config = dict(
    n_layer=11,
    d_model=160,
    n_experts=40,
    experts_per_token=1,
    d_expert=224,
    d_shared_expert=0,
    activation='swiglu',
    moe_layers=[4, 5, 6, 7, 8, 9, 10],
    router_score='sigmoid',
    normalize_top_k=False,
    routed_scale=1.0,
    balance_loss=0.000713,
    balance_bias=True,
    init_std_router=0.00971,
    lr_router=0.000933,
    vocab_size=16384,
    norm='rmsnorm',
    norm_eps=1e-06,
    tie_embeddings=False,
    optimizer='muon_variant',
    lr=0.00892,
    beta1=0.93,
    grad_clip=0.5,
    batch_tokens=[32768, 65536, 131072],
    seq_len=512,
    train_tokens=436500000,
    steps=5949,
    dataset='wikipedia_en',
)
Below are experts of layer 6 (counted from 0) of a mixture-of-experts language model. Rows are named router (the router's row for the expert), gate (a neuron's input weights, with its number), up (a neuron's input weights, with its number) and show model dimensions 0-159. Each number is 128 + 32 x the weight over its row's rms, rounded and kept within 0 to 255. Numbers have three digits each.
After each expert's rows: a language model's description of what the expert responds to; "comes after" lists some tokens at least twice as common just before its tokens as in all text. This comes from a sample of Wikipedia text that the model never trained on. Tokens count by the router's weight.

# expert 38
router:130091137083115116174091161100089123120131138120099175113125168142166118120125166156104146154138078085109109157133140075107098126126122135158166099111151145153088066088125144169134162133170109083185110140162105177105148153177120133144146036159121133185089109108040150083095074156103137172111086118162144116130145176118193099150107075108148139065139080109131164134078158162153135109126144138078135129156099130134199100084171096066206129104155112086114172168135089083118133159149155
gate0:108092149134106153163159114189183134098122058106067163158127171135126102138132112117080109080112056112101140145107183093108133146157086105149142095155221106130137092102132089107103157170139118128111070150107089076125110147183118095086077098159143146130078176123085139106110105185108154078093080107054126158152170128178132170124148153125154133138129136150172155122099140199126114121111117106130078109061167133146113160103114118122103151067090156125118087128187094055132117167141140
up0:141157111088139119153136140073165153098127197116123128173155148104125168121170143136081163154106078072172074120166135137137138130179152142114073092135170134115121181140133105115184207167142124091106087148094137129110160146095069140127097035121137154114136096155133137130163081088120117123201069127084107107158126065120166164183134154134119094123152127171098128181089155152143145098134086096173147126105129150164131171049167136137151083101140109127083110130060105126144141085198139
gate1:078112022140140101121064122134164193116071103140138171114136169150150100110096130100117152119104071072091093099174076147079084139119151106107105145126183119129174130168185149127152113132130088130148171138097169175092103138137146109128181144149184096092161144129089129098086119146127115131108094112091141115150099113120174178129133118095152136149120162150108104116165188111105134095125137098110134138103162107098114112205188072100136139103145177143128247121133067120129121099166161
up1:145065151180069130135126110077156186149136175118109119152118139080097135127088113126159102150116143140098193123113203090125101113118144118127139185116080130124138195188144073180079141127176150189133114130202121195146069103103156091140127171085083144143123171105148116101115090077092158112158135121088108125122088106136135104126129124129091088136126098115103103134043091188133136137098138125086142203070125139159165155132156142164128117168169129103112090154120060177144102112093129
gate2:127139204092127121181109111108145124169118136198185071132150093157107134084076150159098096065093137127155120158135117021162152157144122148101129127092151094167125170149062096106125176119125157144112117125162131122090151132142166137120146092124118167116146093178126173073110093098114145103127186106112147197189159088096142087130137147122108144088177153145079132087126103166104101092088129141157155173115119152147140091141173204119103141147166136137152154128044108137116063115160092
up2:172141114078162127107105146136128198192091161128138098031115106135145169090106135104146107133077096094113087117157121062152138108099129087105148106086104137144052148174154108118108088138078122119113104136091132107180111074118138124131116056125144163077069148137050155058140119160140105117082118118189118102193161107162174127118125099129117113138105082148047145105091148117144137093057160085096128151141109118186122096150131112174145169096145124156154137124139144139130092145165170
gate3:158109148121180197154092123103066118139123130127125143143104150114132159166128135123154167102116113149121094163095220114102075134130083103159149103094150074119070103144143130102127064106136129071193112185108058192122121114163158116162067136129129140185130179071110122161134099133148158140111120096154120139147130095067160203148132051189093146115138144104143126146140129084102133154134129077109119069193187154169111094153070102092136116097104083135122125150172131124148109132102170
up3:140090128163078142104127203125117063164156112155102114146117057129179132102092117142156087160113131105082111145124126168109121137108113133103110055138121105134173143105149154090148114083153166117155152100162107107154128116211097138149103138190133078153129117058146117097118093167177098098103144113104079144131135116052091092191118169138154134144187193119081115161131092131172090135128179111135047163107090133153110093073169098157153176090148150119104133113151151074115096186134151
gate4:118131091140124088194197094087075129126143230091178110082090173178123123152097177145170146086121139081093138123088144149077114147092107147049105163125164144181158113103104075116101147166132136090080138108126131175124113143179108115162108144181126120098100104140173102129117134113116190113087119130213097139075151066113115091149113130117146133125113108163113102078131156162145095204115151137155123100120148130134079091142094151125152082104113130137147088115168114118082191149174126
up4:078185187130104146066155133147169149143031095172149147120139120139093114163109111089117072148138164117161074060096092127028102171100128108154189126102099161148105079199115183101100147107132106143082092121131142095151091101161145120132134123048113099143142083121092089146142146117111045131135125163132080128120114136137190146164133150161150135122106132138148181145142113094151154086146119102167105135165083163128155165101088108100134142120101112123070150143135072103141116102136079
gate5:125155104110139123138115185098136126107096095101168136117159088155091145150101168182152098131177108103122110109143094145104167174131180101164167096107126154110102126104161142131136111087117149058137046118161152170148068140136178025104176084149137131079109141078122123174129064162142159182143111122127105135121157161120138056124137108100131124092119125133126149152080090060127119119176125087146133090099158086090153088093124089106059124175103119075118150073094166155180137187114158
up5:139124124106065148110168134132112061126133150167086134157129182138139142142154165144064173136134133116115088158155151092154170134124110140122103156097167096118077114170085135141229147182135133133165153139149125180116117096161108113138148163155141114169147133112087120134135120086131191171151159136136097175088067114107119169144125100166060113134143122183027109151117198141146089178142191118104106106190118107131131150090123086120108098131130139101030114170153179135103104146114078
It responds to: Consonant-cluster word starts. Word-initial pieces such as Pr, Tr, Br, Ar, rel or comm, plus inner r in words, as in archrivals, extracts, Bragg.
comes after: "-", " the", " of", " and", " a", " to"

# expert 20
router:145085172161128134174088118120157111169086157109143192090151196132180104155075195122118187117105128109109075159136148129105083125141124144159093150156125127119084057151020130117168088140106114099155121142157129156113089139125101167154072074120128107143119077057132121146141101135116092168108127114129136166168188119085134096094168097142132086101138160130172137141144182139132126064150137090068134055164109141138199110115123136109121118079090104120115140138172120095084126108093076
gate4:094159144116075098154117118146065098147155143099106150133135121164165112153097093123168145185109096097111153076128092112115107100116089043153123113122156116184159163173053091118133218137150146098087099118110059095118107135144165115155100146150184156162156103111148135162138135097147115124128141107109080150111126165116154145200096122168130112117131166122167119142171114080118128158052148096118119166142152154051106111181091183094117158155094162111060125103055097174080142153127119
up4:118107103158126130061140176175139098130143115148108145110107106073143142175137117141131132090122167112148133171170093171198144151187160185122146159093091130111141073130138135082106072130103129050128168146104172210128179175113116133124102137108157144137086124114128134105119142157072089111191151108102188138103111144159115085168078142096074136075153090163100067124058114122090140211125117128147140097115160116178119157118090163122129096126100084157102093137106185134097099063114128
gate5:125111093148125172080099154120044071142155133122136107086103138103121084111111104102108153116131092132085097154081127105121133139127164079142105165168148115125095109106079163191117130081137082181129123143109099145117141094132119089178127092070146134076096129120116100177137131126057104069104110115164122177152154088057134076070157136137102118122100168090148188050160114106135162086189151137087118070132096101141111118079161166153146095079102152168113121078176164117091092150094151
up5:131121096117175099094109139131127102151109134122129155087134093159159110073143132116118186159118135090176125103114162122181036137185128113115087153111150117093105102106112157155132201096119138130133170158184146135138139225125052135105178124150174140116161144107133104172092203131136061166098107146101085177167121120100117100138143076111067095147103120130135188116133086094150112059150124109131060135095097166141190095172142127091116135135133136130097056111129169147107128188110133
gate6:125119091166127078146101114167118169120137143105181132151151077087169139102146098136166180133100134100077097134161100159087111174121108124153048112167127168139194095070117159158111086179156131169170130154171131116168137113110135115130117130162154098142101160134163165119128122091169124053151148121115102136176124150121105108137114160158128152188211095084112121130122141170104208120169135163075139145160136139130174119073133150084091119102135079143170138171168126147116209134129032
up6:127176184182119089123068178126152131075179098141134171070148099078099178150133132136171130122176187134141118077058098067184112128173144158178102133128147111175105090155129100112122132187134113146128148113090122156155123207141112085126139134077145103110043148130090179137129119088112102102144134133156097127143149164160156116105117204152089170121095159084169171119140097148162159106135132103130176107092108083147128120152157106102154137165134155138115099054131127184124145127083074
gate7:158159201067129131153135113149142115134150130132131157128135085132085107069084189113118127099155145102147043097188104128172130140162085118148105185139106157113178075166106111195138058164095138088160097124110119126114176119130144147130114154119166094149047151113179086070153080077158126175090114106101125127125079086103123106046132124112119124184126121136151137094132185154111151138111157037147171095165106087135148093157141100119101134172138166174128107136133125074097129126129131
up7:132147110103151098173137181154170125148109111171153058124111158154075146139127207125123073181128105119067156120073162117137172164161104091152134134165119145156136093167105172123184116142165126098086156135159118189072154126138133130111097135105137166165079155136138129152141130110082145168070142138148132101090111073146124125084125108201084107129138096165146111068161132176137134109054155123136134071076050116104107114188183144128095158163102103083108110103153103131089135112183082
gate8:073140178122110123155076148086137139125117148121217155130159127091124132157085116158187124141186116094122140168124148146090135137155164106150064123107148094100138087143096124128109100163178200156175111148138107120160132129042127124100127103116081130115107152162162163186137131145154145098084123100198108105110163152147108182096108167138099066166144125127159125104050124135087133114081087120185174170162198140166129081105074142132153100181157187084124146188156143104139130126127102
up8:162174179119060156155096146106119133085137137090132204174153103085118143200104156169121121160141135079086093149120097146161166095118180133128108110176081076083115085156103113137086148076128138129116068135138115118176108087076121160131153145081091064100140088176098138143149139166108124152086150140113137108100120153125180122143146123161122068142116176127183128143107083116132157152123184115135119083138118160148164121111159093112139142162045159143103152225157093129075105124066118
gate9:121131164179155148131119138164103093161090126138095131077120130153159121141126138138152175186119119122122134152170106134135146171112129131159148161191137117065160085128155143074119111126093126099136134118148132099190128073145154124134105183127158141115147087093104124137141131160108150130135184088103174148132164107102113130052184105080151100079163101125132127128085119109097122163172163162123140133133067066127101136113135111170142090101067255050144055146135162138100193075162168
up9:092107130120091172129131137073094109162087125126136087111140124120078158103120118188106140079137104165114155096162127069079165075152115132121107134099136074141065109121136123091122121105135156122071150102144118153174129180116151175111137099133151124085121100122121124107119190062147109166142145097125117062082168142090147201105121110137099036095116168114120122142141098197101121173111150156204122082132070084046080095099132133149108111117107105147081127165119129109131064132189174
It responds to: Election table cells. Pipe separators and cell contents in election result tables, such as party names (Conservative, Democratic, Labour) and the Votes, %, ±% headers.
comes after: " |", " ", "|", " Party", " votes", ")"

# expert 3
router:161079150117136135168098132109156092095125150084138150111119129142126145108146162170118174176087080144099103158180118163089107134157142143094114077145141124096153107109107122157158105146147086071205099149112141123179107118101139142159062073101193109117129134071088153171117101188142083167127146108118155204105120141152160112082081094106110145119151098165143189149085090169084158125068056114073154065127104154099155087141110153090151116091130129082083111112120102107110043147126146
gate0:193121174142161132138043130104114145120073113160096117130143105159110133192096085133152165156147152118165067203125090052102139155124125150136185118118118139114076092100129079179131128199056151143181169089155135093154075089130139125169186160098142101142123135076133159129145074178160119164108076116152135186131124126134137129135148151186081183112140094124116132112074151106132193144190140128107143114141158161159141134106143149156093171084128154116104133160154169136170107137086123
up0:158069144133176126117200101148126117100115145069124103057128131127108116131141164145149104131099113120103134076167124127080131138182125120093087103160126108135095095147117098100165099139066165124188182099128143152170071136149110071123147147115144162124050110103086142121207118136098089130143129136096134078172158143086133205164160115165068148145132151155101218146081074170117126104144112148140088122170172170125157151111127160173195130162139157116149080105119086111166146138074128
gate1:181162112130127085170141160150159139089184117184127138134155068136101175169153103095169093190100120185162131180080098136050130133134182126151088142132051100124127134118089105158140106076160103113149105130105098099234168148127135160128122150138126120144108102181154140152105095131165136104090151118159128111146137159139104094118061173049097158170099100088108108138111136162106134152113073109080096078125181134071139077108119152088112146142113166127136098102143122157147152159074097
up1:204187144156091128094107114075061114176134144110156085046173099160129117147161148109110103096077100120111165134110141119138144100189131110142120094124094092081150151085149137163091147162121092118111116143166094099212087180164131084161182205124141139087135104108150082101096116168128139138153102130112109111152119184151137097147168129066113134156111116161164118113142108181125169095085138127151114096130159147079158104179148212099161105122160057125165189144115137151145117130139144
gate2:130074093098125118107146139145127096135179098109108085136125154151121142146121136120164104081137156147093133147137096111104147135089125149185160167140081090098132135119158170113162130136105170083113103153095157083120113076123183159044123142122065106146107128193115065135083119113192134113095177126177148151131081139094144048057078160099131130149131134143215202108175147136126119159113153072155104091132086143186119134089081161086122126098109125169093102109151063164112135169165144
up2:135112162160124172084116097147137113134190117104088122123078096158120139144150148102130110104109101118131140177177168208077040164111133147136105096107201101137103141218140136127181093145167100111154104070155115130114147098094122127115115170080119107192131157102077137144184072142092155120150126136153154084183164135139124118124110140101131158178127133078154134153213132106106094120072167170160198126096138130084151111082093116121106142125103117158132161147151162172142119186152068
gate3:166060162125142150101125152170070092105102132152169147120096109136163104112107105135120127092136131131097130131096104099110114173122144098182172162081104123154130127134100081169087179193121137167140100134098111100139054132149137131138129117093166128111141154087084201096067110133128103137107108110133098104142109166109058136134154079134090137185166095168136220103110089137098164146148135128146061095054123148152087131155116178116188178150171187147093136148161084102103063103156088
up3:094117129164056138120152081122103105152154156164165068146142123108159186080137117134118096140138117119179073141121166097109184178145193141125155133117148187077126145151138099098110145158184140117119084103126141141107122109141138136166127072145162099134178170123142192082128118125139184082141086059084164126175123102189093168161144169094126113159167112198107184181093158134114101145095125092117145120076151144159158089157102166105087122134141117099147121173134114172146035168121107
gate4:144115178184120185091129110065147117121136157102123133107123114131103121124093124154109160178132124088164115116141060085130083115159134098127165123055115083132144138100165141146098156109106116146200073131132125166114165209111129141116104174122176105083174078157120146083051173181077098128123101134101130093102134085139076107105119134102102163131118065135102132106161170106183138137123150068085147100113176127149201161103173167138109133128126101060138130113065101127173168106183131
up4:155113120135128158066105114091166099151072137175147096130155161046060175073092133072130167119125155112172117111119093165070152145073163153151165142128183147174164131068118136151088126122121112101150119151130138128118173142111149190117167104095149090082102127091145124105076134101142132030112106091181120105052137168164096156073075103106148171143112163174142110119124125106124169165170118116107201119159168149129166144094137132140167105172120150122120129113112139125121130056115086
gate5:129118076165113101113110188103114126120115101109156124180086119138134088119155149121028099147211120162140097113119067115151130129164118094092111152120090066107122121118077111066131103067137115059090045137112112096141140140143081128166115103177121143121170120130124118151150125137094128115123073134158122133122108097122121142106084143161076130078204136135109148078158135152200190106130124159058129133155067114102091081124177162142096141132099158100143115122105116037156159161145110
up5:148148121128118127183113152060142071120052119155148125223091132119124160071113087135111158113169145126140103065064143137148153097155178078156171161100149157104104159128106108161155178161186138144086117154130121177101140128117093147114144126164128129109148088180158115161176128111129096143086112180126127153094150124088165145101067090134082148072189104141127212069087101149177132091131129113131142137061087130136125118104195138119084150100159153112126139107152156142132136138098197
It responds to: Word-initial pieces, coordinates. First pieces of capitalized names and Latinate words (comp, rep, Ph, United, New) plus degree signs and digits in coordinates.
comes after: " the", " of", " \"", "-", " and", " The"

# expert 2
router:079121142124133138115091115141093091160165128119127125141152159105190140152097137141158167161123093152156137190151096097121111108089120166101130087139075132136107091148125135169178079156149148136180100125164131113169072100150146130150108086164131109133077127128110117139162135145106121150118075160165153176165168150098131131103068147078151098085147117070169115126092118175170082184101102078090161052137129112132220116084177144158192172096168117149082118092164100060059144096101133
gate4:146100152129054131189145098158133103109139142172121137100167093137213129106090131107101084139119076088092143136144179093155119099154166092178154131127116064135098124108127151110128100064110137147144058115101138139140131164100113114154139137140089095128129115146125160111095167133148121143192138154115129142161075199191080120116099151106114152147111189183094093173113153156125132144082134154040118120118163099145151157059066148105145140177122158178063117099210105135086148138120163
up4:130141087151119170102112130137113156088191151144122102103119088114148120042117162079136081160148090059118108147119135108159169169098082103170150116115101035226113141102119162190104160090129096127102080132087053103119108097116156130132150109120106131140106107095116079101118139191143128130122136185114137099180143197155122122120119139139135109132117203124075141134150104110165164144070168134078138141152148083096170070121152178107153108143123117174144118128147138093050155114146150
gate5:120149092161112085156113135125165128114154154105154112158210121111136163114158125207148125076109127156143134140116119105144120161105121090067148067111138121119149112131132128192165133110143180133195157122130141153159163096129123092111118078134152164146220107169162148083114186206123137122117135039123143159145108118054129135086111136037074133126107130143153126117188086097136094161096171082128090109135152117120190179177120149166123097131128133100106135096146149053132150107170148
up5:127086119155174100152126140140114175182127155122200128100119120126099131111131116080112235173161094099098123168103114120091125082171134103114159179111155104118156142082090149040128079131132148186119120155198113158140117203087098116123120174145139121141133134083117103153151116060058158094165100127113108127143122158132104178098096153135103112234136137169127138146118138091111160160123103131180109130119090128164102092163165131126095148128140124141198094169112079170158122121075128
gate6:164125092127172081162097104120054070120106138120117152131131091152094166134135157185140100083128127122109088144150082182083124177165159128147107166148114108108115111115164116180174104147107137169035124145186159138059134142121124120121088155136118112121141159129175168179164122140160120156103145113131168097077131167062063154125071208107149126103129165151161179088128119143087120057179116110124100122101149125106091104105138144122136117139112134146088121210166114042143168156126131
up6:136117080136175114123127162142161124136126090157188105134066106097069118153025090156167120102059159166083126157152066149075142160147133163156106178082064138154132119146134093113096163046152121153122083163123096149137089164148097091138135103114130124141140130126104099096154100095105085064114149134185184176117122122142071127078163150123051154100139114115149113141103140147114131093120160132114079108202078155147178113099122171161121149135100155119125128106105142097081104159153171
gate7:119080153088147121117091160184134154162093128163112163180087155137135128107069043086119108088178124122115082141150145069111115130128081134109098144136065093161128139118088117166105183098156147120093137106115144128210088102132158084080104164181151129173109089134131143130158069122164098078172121128130147173080162119139106041135074124110103130162077074183140147107072089155127104127094083147148112152150157148090163127080161188149132119155140169108103159117111143099100165116170129
up7:097097115177140210123109125089135076145130114099134052118134124135087131165164133135106145135132081116138163115117175157078131094145073195147147095132124178066166132115114124097097081111117167151162152131157159109056095188122120185193138108160068169112178140134130093152119152121093166108101104109137066092160171114059149141119121102124142115097094084109067149136188110137131123093100114088185154155108138114075081106118192096101196159153143117154095159120109158178126116149127122
gate8:098185150103164137035111181163124125117129119118112151147111130188142234113143179105134080167088121125182101095135165065115146145141111091140041118168137187103149103128141103108112139201169175171100130156123079139101130124168164144187080103122153140138122113095164081131116128179138120153147127119102140157185088092124089126091141164090151056105129107143142101137145098186097147144071120147125117122096152116123162093130131133132080158061117123125152145139189107123080162114084123
up8:056081086159093115123121143110137071101135117104185218077115123135179132079156162102180117086129171134167127120110165110109099149159126112095182072138146091179153123108137182155123087178092115112132094199130101140177117133139080106145103120093175144132152150116196125121122121171186108158063137111146098160136163136158134137199143077087177128127147130117112082090067149105139089164155148092138111093126103185182159138111180114121115114105156144130089144092108130111126106093068161
gate9:179122097124230117135139117116112084096085154149130110107187186101131123100127099138198115139116106119146172107126163109136148157149111150176162109121105101114074061102121158082084188160181151072155163121064159162146114109103106083137197149132191140120108104133115149099146114137137116130139182136114164091139061125110126146049114142138107123130126154145135135078093216150092153118131112107082132163096156131151177167068099122087175128126112121072155106158136126115093139200160126
up9:108115139088198109122108148137136113144096183108148069135118135135124151133118113101162093113038114178081140108100185153179109159100107152176106107147113109125098151133220102191121143124100105153144132136096111204096117159149101102170163146116195131080199121107117144083190150120152158160157140145174202109140088108145132160089149128118093146075143079158099132068144175077190139104100144114112172114092136100140176124138123125123165138126113105091112157112089216113115112140143115
It responds to: Table cell separators. Pipes and semicolons separating numeric cells in sports league tables and score lists, especially between goals for and against, as in 34 | 48.
comes after: "0", ")", "%", " —", "5", "6"

# expert 16
router:098089124103126169184134106074139106180101120128102131144149134133107066106076147188099133115087121101143141098125112112132118096115095140149129125118112129103157077061090169116161137156155138077135055180140173195132114113147153104145057057141178126117118089161100139088104151179084057166126113131121151175079126141156180146120086148081091119111159121113143163102079124162089161099099102076146151121131096142117111124158088121093110082063152076089109123076177109136037132135118138
gate4:122158090109142140089102097110123171163151100162142145058197164165130184116159147097138101107107104160070150143098138111146110108150141142143119117125093194069134142132126124160137104186053144152142163106140067118140132140143128140106170118118140144087139129121130134045121133197105151142117113142100149118060133090141103176141105041084099119125113120138146152110134182120076091134148155176132178147152104221129144181151150105192083100082150143178192082189116107095159147133113124
up4:149177093117098123136095176166102153131128142130071154121086127145153053135088204152109128184063155081125215111142176087125142145134127138129139143095175142114098140106109144117113103112210076121133204147108173149072119122139087128119141130101116109144124112104128159136162167112104130150213063115126095117145128141193073034118118170115097128120065141163108155084069104146143103112103120154164119087136119070116096121130141174114167185093128139107099161134155136120168127129161145
gate5:082156115130119168176163152133175155129103083159140038153069108112147123124123101191094125154144117173138133084091087101158148123140173108142074132145100165147145088130166135121115093191150115095125121144188128149107179124121130121183104152170129084085143115097161104086100016178108077127119173199158164158138136097139132162085088147118147151090164153101182176122126100152088139108126089146066121103102143157115112103123141090108140129111094159104115150096201131152143183084170126
up5:144095165134161162146136148109113140095122163152107121132097130101094108105124102103162108146151040156160164136080103113173082150137162102143114186164145142155124147134118156083134163115183109128082067113156150213145106185091131141082119135221165122099106092181159103060169140126174150102232061159072093116076152129099146124132148093148136120134104143064127128150112135158109081117165144113132152171130069132146130107110076153137158113108137164196156115093109126132126136146122179
gate6:105100180154136158141108178116155121119128087105114072101126147108133074142102082125073139145086106161110091115133123130147092082175113152090151099124138133143138119148155088177121105166147152134139109106166152071118120151118124154113164035153086191150158151090155196114177088111136122168158170103109090129121126098141081104109128137189151136116134130142136060177168163140134144060147146143174096161197080145170173068133112088188077164062173078177134120152125158120165115137090153
up6:097151129203191146160128125155117134201119097145145088171117176154110079083147102101107098160123114141086128131091117176164104142155076174129124067137163161093124106118140076125145185094148133168105177155131148119120117188127132176164145097116091186118150145087144149086115107090125096184103103103123064098096157073157162138105125081119104176084198118198166062131117114135113110159138146139101156098166115127109096084129055152173172139119139141113119108145080156144083109138166082
gate7:187147156135122098178147113120142096094151133129115120121148080087133097122103096115150120099108186128139107138148137122162120088112117192141100093139133122193142136162204181126078101164085098115147105145079095137153137095108152152059102198180114101209110192164086174145062158147057072161182133146145195187182152088155118107055107151116138148187099112124134126106138118147118170118126114103182144123114149159148113143117125104098142141156094116172146095149116127175111100160080133
up7:094100069143138117095067133146144144156166138140133147165144134122135147151095148191133106168171117135132160140157147112140129156138149140111186175128172114096106127070113139159189129162154156133121138073158146131173116148155141123123115123074124121130112087113089162093139085172180139132160161117098129105171078133078137176133180076194141167125164157196080125135118146149133181113093107129072098121109115086115084146117200175229085107124183123163200112069085113162108185145150127
gate8:206166130118124131142093146094111074171137149173214163182106140077158162109169155106138147094142126127139095097152131128085147119158149140108126200102123090137166092130097149148114081166143064081120120108145154122158094135141190112102136114153160080125163166075109082091110149167106102143104139155145126194087135156137130171072127115105192130116103157150121135147071148172134074089158095096158114056082137089093145192121107119126083110115109091141179146109188144137133087198126147
up8:116045130134142161121113134149124180095183154109157076141151102119113145134156185135127089155158134142160121139109159142113161184162202084132108176144076168172136186144196157130139180157093142160100166140085173141113141147084085087127184146132106121178143142209111149090147143105118173070099139119149159130126079140090120103193114169157153162152149155106071128114199122097155148143072142146088133123191160161170169130114143137154170093170117105126167123117153137149074131096089119
gate9:125138077139142158149198115204126120140154152144099161139155087061133104174130112117151094131129178094097080144102058090143176182149142161184122117097157093058128081154092137186100109101139170163151146156206089112159112106085144103086111068130108117128156127141118162135119123192166132144132098099219160184183140159101144119137174112136088123098143142155125162144128152097148185117065153134157118163090158083098126115128188132115131114132159165106158116074148127148072121132139103
up9:096119040129099109075155087097080073140114074108100142144136117165127141118138155065167180183112121124176129136093104094146131136080120118102174137112107118178163114136117092136161170129144080053097149141096109089119073119126143066173166148117167095098122137152087119118114135122173115121148130151108107175142158132155108060109188164116115157091081125074172186086037109162164112113107098106124158113141114152082130111146135161115123137164095112188141139131062203079124119105098124
It responds to: Quantifiers and adjectives. Quantifiers and adjectives before nouns, such as several, many, various, local, annual, including adjective endings like excell-ent or vulner-able.
comes after: " of", " the", " a", " and", " for", " with"

# expert 0
router:105053128050114128141105112100135105164143136074116147148195142098151133106144135153136111177138113091121115170110129144133131121146149175160206123095107155111195086108058166062163128126155122148137117157140196198198154151105085131129134073171150096137092135111103162113075085132131102124092149085109161131128130156106153094114047138082047141141086152064150138148102101142145140133109101133125136138171093160145151082091098141107161103058095121107096130147130127084097085178134148
gate0:114144141070113105117156144138116149156099152152078123163124141109195121089108173091105180081145052053170108151147080156119145173094135159232122126050144194129075149184093088076161078097158179089173195127100111156136131122110158128140130154144101127172156106170122159123149137096150109144072148133103202127058151158113141132141135172135146130101125119108152127117163139105112174091107152109111175134126132164167151078148080115131142124118099134131143148135173146093183134133094144
up0:126102152127103147103121173102141113111139111105130166160116102085145050118129071120172064122126057119151122133124179145134151141133151073093150093131105154197098072155141099123155090096100079071092150156119116106137123127112140208131089139100144115104133093080117121135157081132168100089144177214075169136077135092122095164122161138172106184172078111172130153149136121168113124164142107158109133122104115120115158191014130153136145130139117155152176157156154146165098146130191142
gate1:129149184122054098184093153147122055095162121114148145158073117103139143070124136132105110153117135101126109177123102104100119131160145121141092159136143099075133113156110090134095150127130123036184126077179158136085107031096069140105088155128147171110110116145168108097096100144081181091106102098158097088098149197134089139171125143089141170155146112162127158124147165096139127102153090201112086130059112092073146100133143098171131120180141127153174151125155170138105134166118100
up1:155132112126172140096134138131086130153120175112108133138146149111169071178104135133158167148171176139167138075195168112126139143068133154105068097047156139147104165133115160181155144135147112151051135131106077143162119140132157136142145128139125117167089117119036106149139148138234092143146128144069106128153137126175127116074147088119170087119152152066102122129150106192113098174080144094130122120151124135124103213148156138108111098178102131093156061108112136173127156148070156
gate2:120136155111127084128097125071158063097117178143070103159164122079085129192184130134093093170123128104097113126096139073103142157093078132162103156077177157081113144114165118091138148128127208125128069115171136125168088144121057164143155137121140076104086134177132152096122103095091112145123184105153173135161130162146119136192110093099098106119167107134180162172118122170125184205095134101139101061113117126136100223122116100174128090112124119141140122094150153119142143138148176
up2:134187200155136169178156097154109138108145160153166129089156130186170100106072108146143132126183141117154108136097120152085165094153147162111135107160132170166088056157122127121146085132146108150113156116085081120161143131157174104099155157147106179150127092126125166176128150149126104056053142162133071124048123176107091119085140115188133164135158101098149053112163104162112114085114201121140147131185127103119115113092182082153074133130144124116105092171097089152171163142118100
gate3:127165148148099136121139130092069089174123133131126147155175100084122201166111129111089140135132141089084095122147162139175123130125137125165090137150117126113186136136108181100171148171081112106094076170075075168136115173168136127113127154184134142116078118049119159141115120111157093127183079161083139139162146076091131081145093119102137111100099181154160054125155162114199197136154081034115145133096125152100150195135110171131135110145169172117110129113124136072134111175150147
up3:124042112120156135116121155144194093150059139106133172162061156112134128077106166123122170127134173087135109112152149099138152103115116101163109154170128120175110108163135214116128123160100153104114146126129125128103131093142123161095178218132122122113115063097121124116102138188165130104120144190115143079047125102098162135130147118126150097139146119151037145084119162121193169097124079104118154190180112158146113124086092095104089078100108116136108141194163118123167134080116176
gate4:143135143127164105172135133117068121113126123104131089107104144172169098161149129082176106112114133088115133164092142115167131195101179088118082113113117125186121078180062110131148102142191137153096120151144203184102139155143134148071137076089127096160158141078122133142114127178084061183132133124157134156129102142117115176154083128179130133145081168098154165121180098158129123132094160117113083062125155126120088099121200095179097175183109133135152190129076172180139117165156113
up4:121163165126117203142107146134074134150125145123115115170170145170137093172165122155111150148176159132085154092099123109114125136103070079117120112072176118092105195109084058091117135121162093091192132134088156186156162122136154129253138118119124122150111089130098095124145138133079098133140112142134127150109131132111143105098098110179139136067098099124149124141154130136140106164162121102172129184098112089099099047117117078124104168146109129096202087160182123077179078093126162
gate5:120189135119150178134094159086147103138146110147172105088118139151082068114143120101169151128145152178121162136194162073154115083115085122118141122120136136106162151109155144137143101140196138100075133109130203081059123136106135073102111125074119141074168067116110099171093061124134204142113129160154093104101146078084172161132154133113171128144105123129065133118064113179166089087159105182112139133127119101155144146147130091123151105131139155096087153132185162121071110132210163
up5:085096139176138142085129107101152128123121097134151141067156157121169172132115174146176163138115114115153102158117086179112200205168149093102157066130067109121147109129110131147098147107065137138125091141099109144138096113114105055101093168156142111108122167145069099134118161177118156125169093156139120162120134066106184170087106096124048131122151126126145112115068088106074144098110085126131093139111162079129122144114161166101072059116174120146120141177164117159093094211124173
It responds to: Space before numbers. The space token just before a number, mostly years or dates after month names, plus currency symbols like $, £, €.
comes after: "|", " in", ",", ":", " January", " October"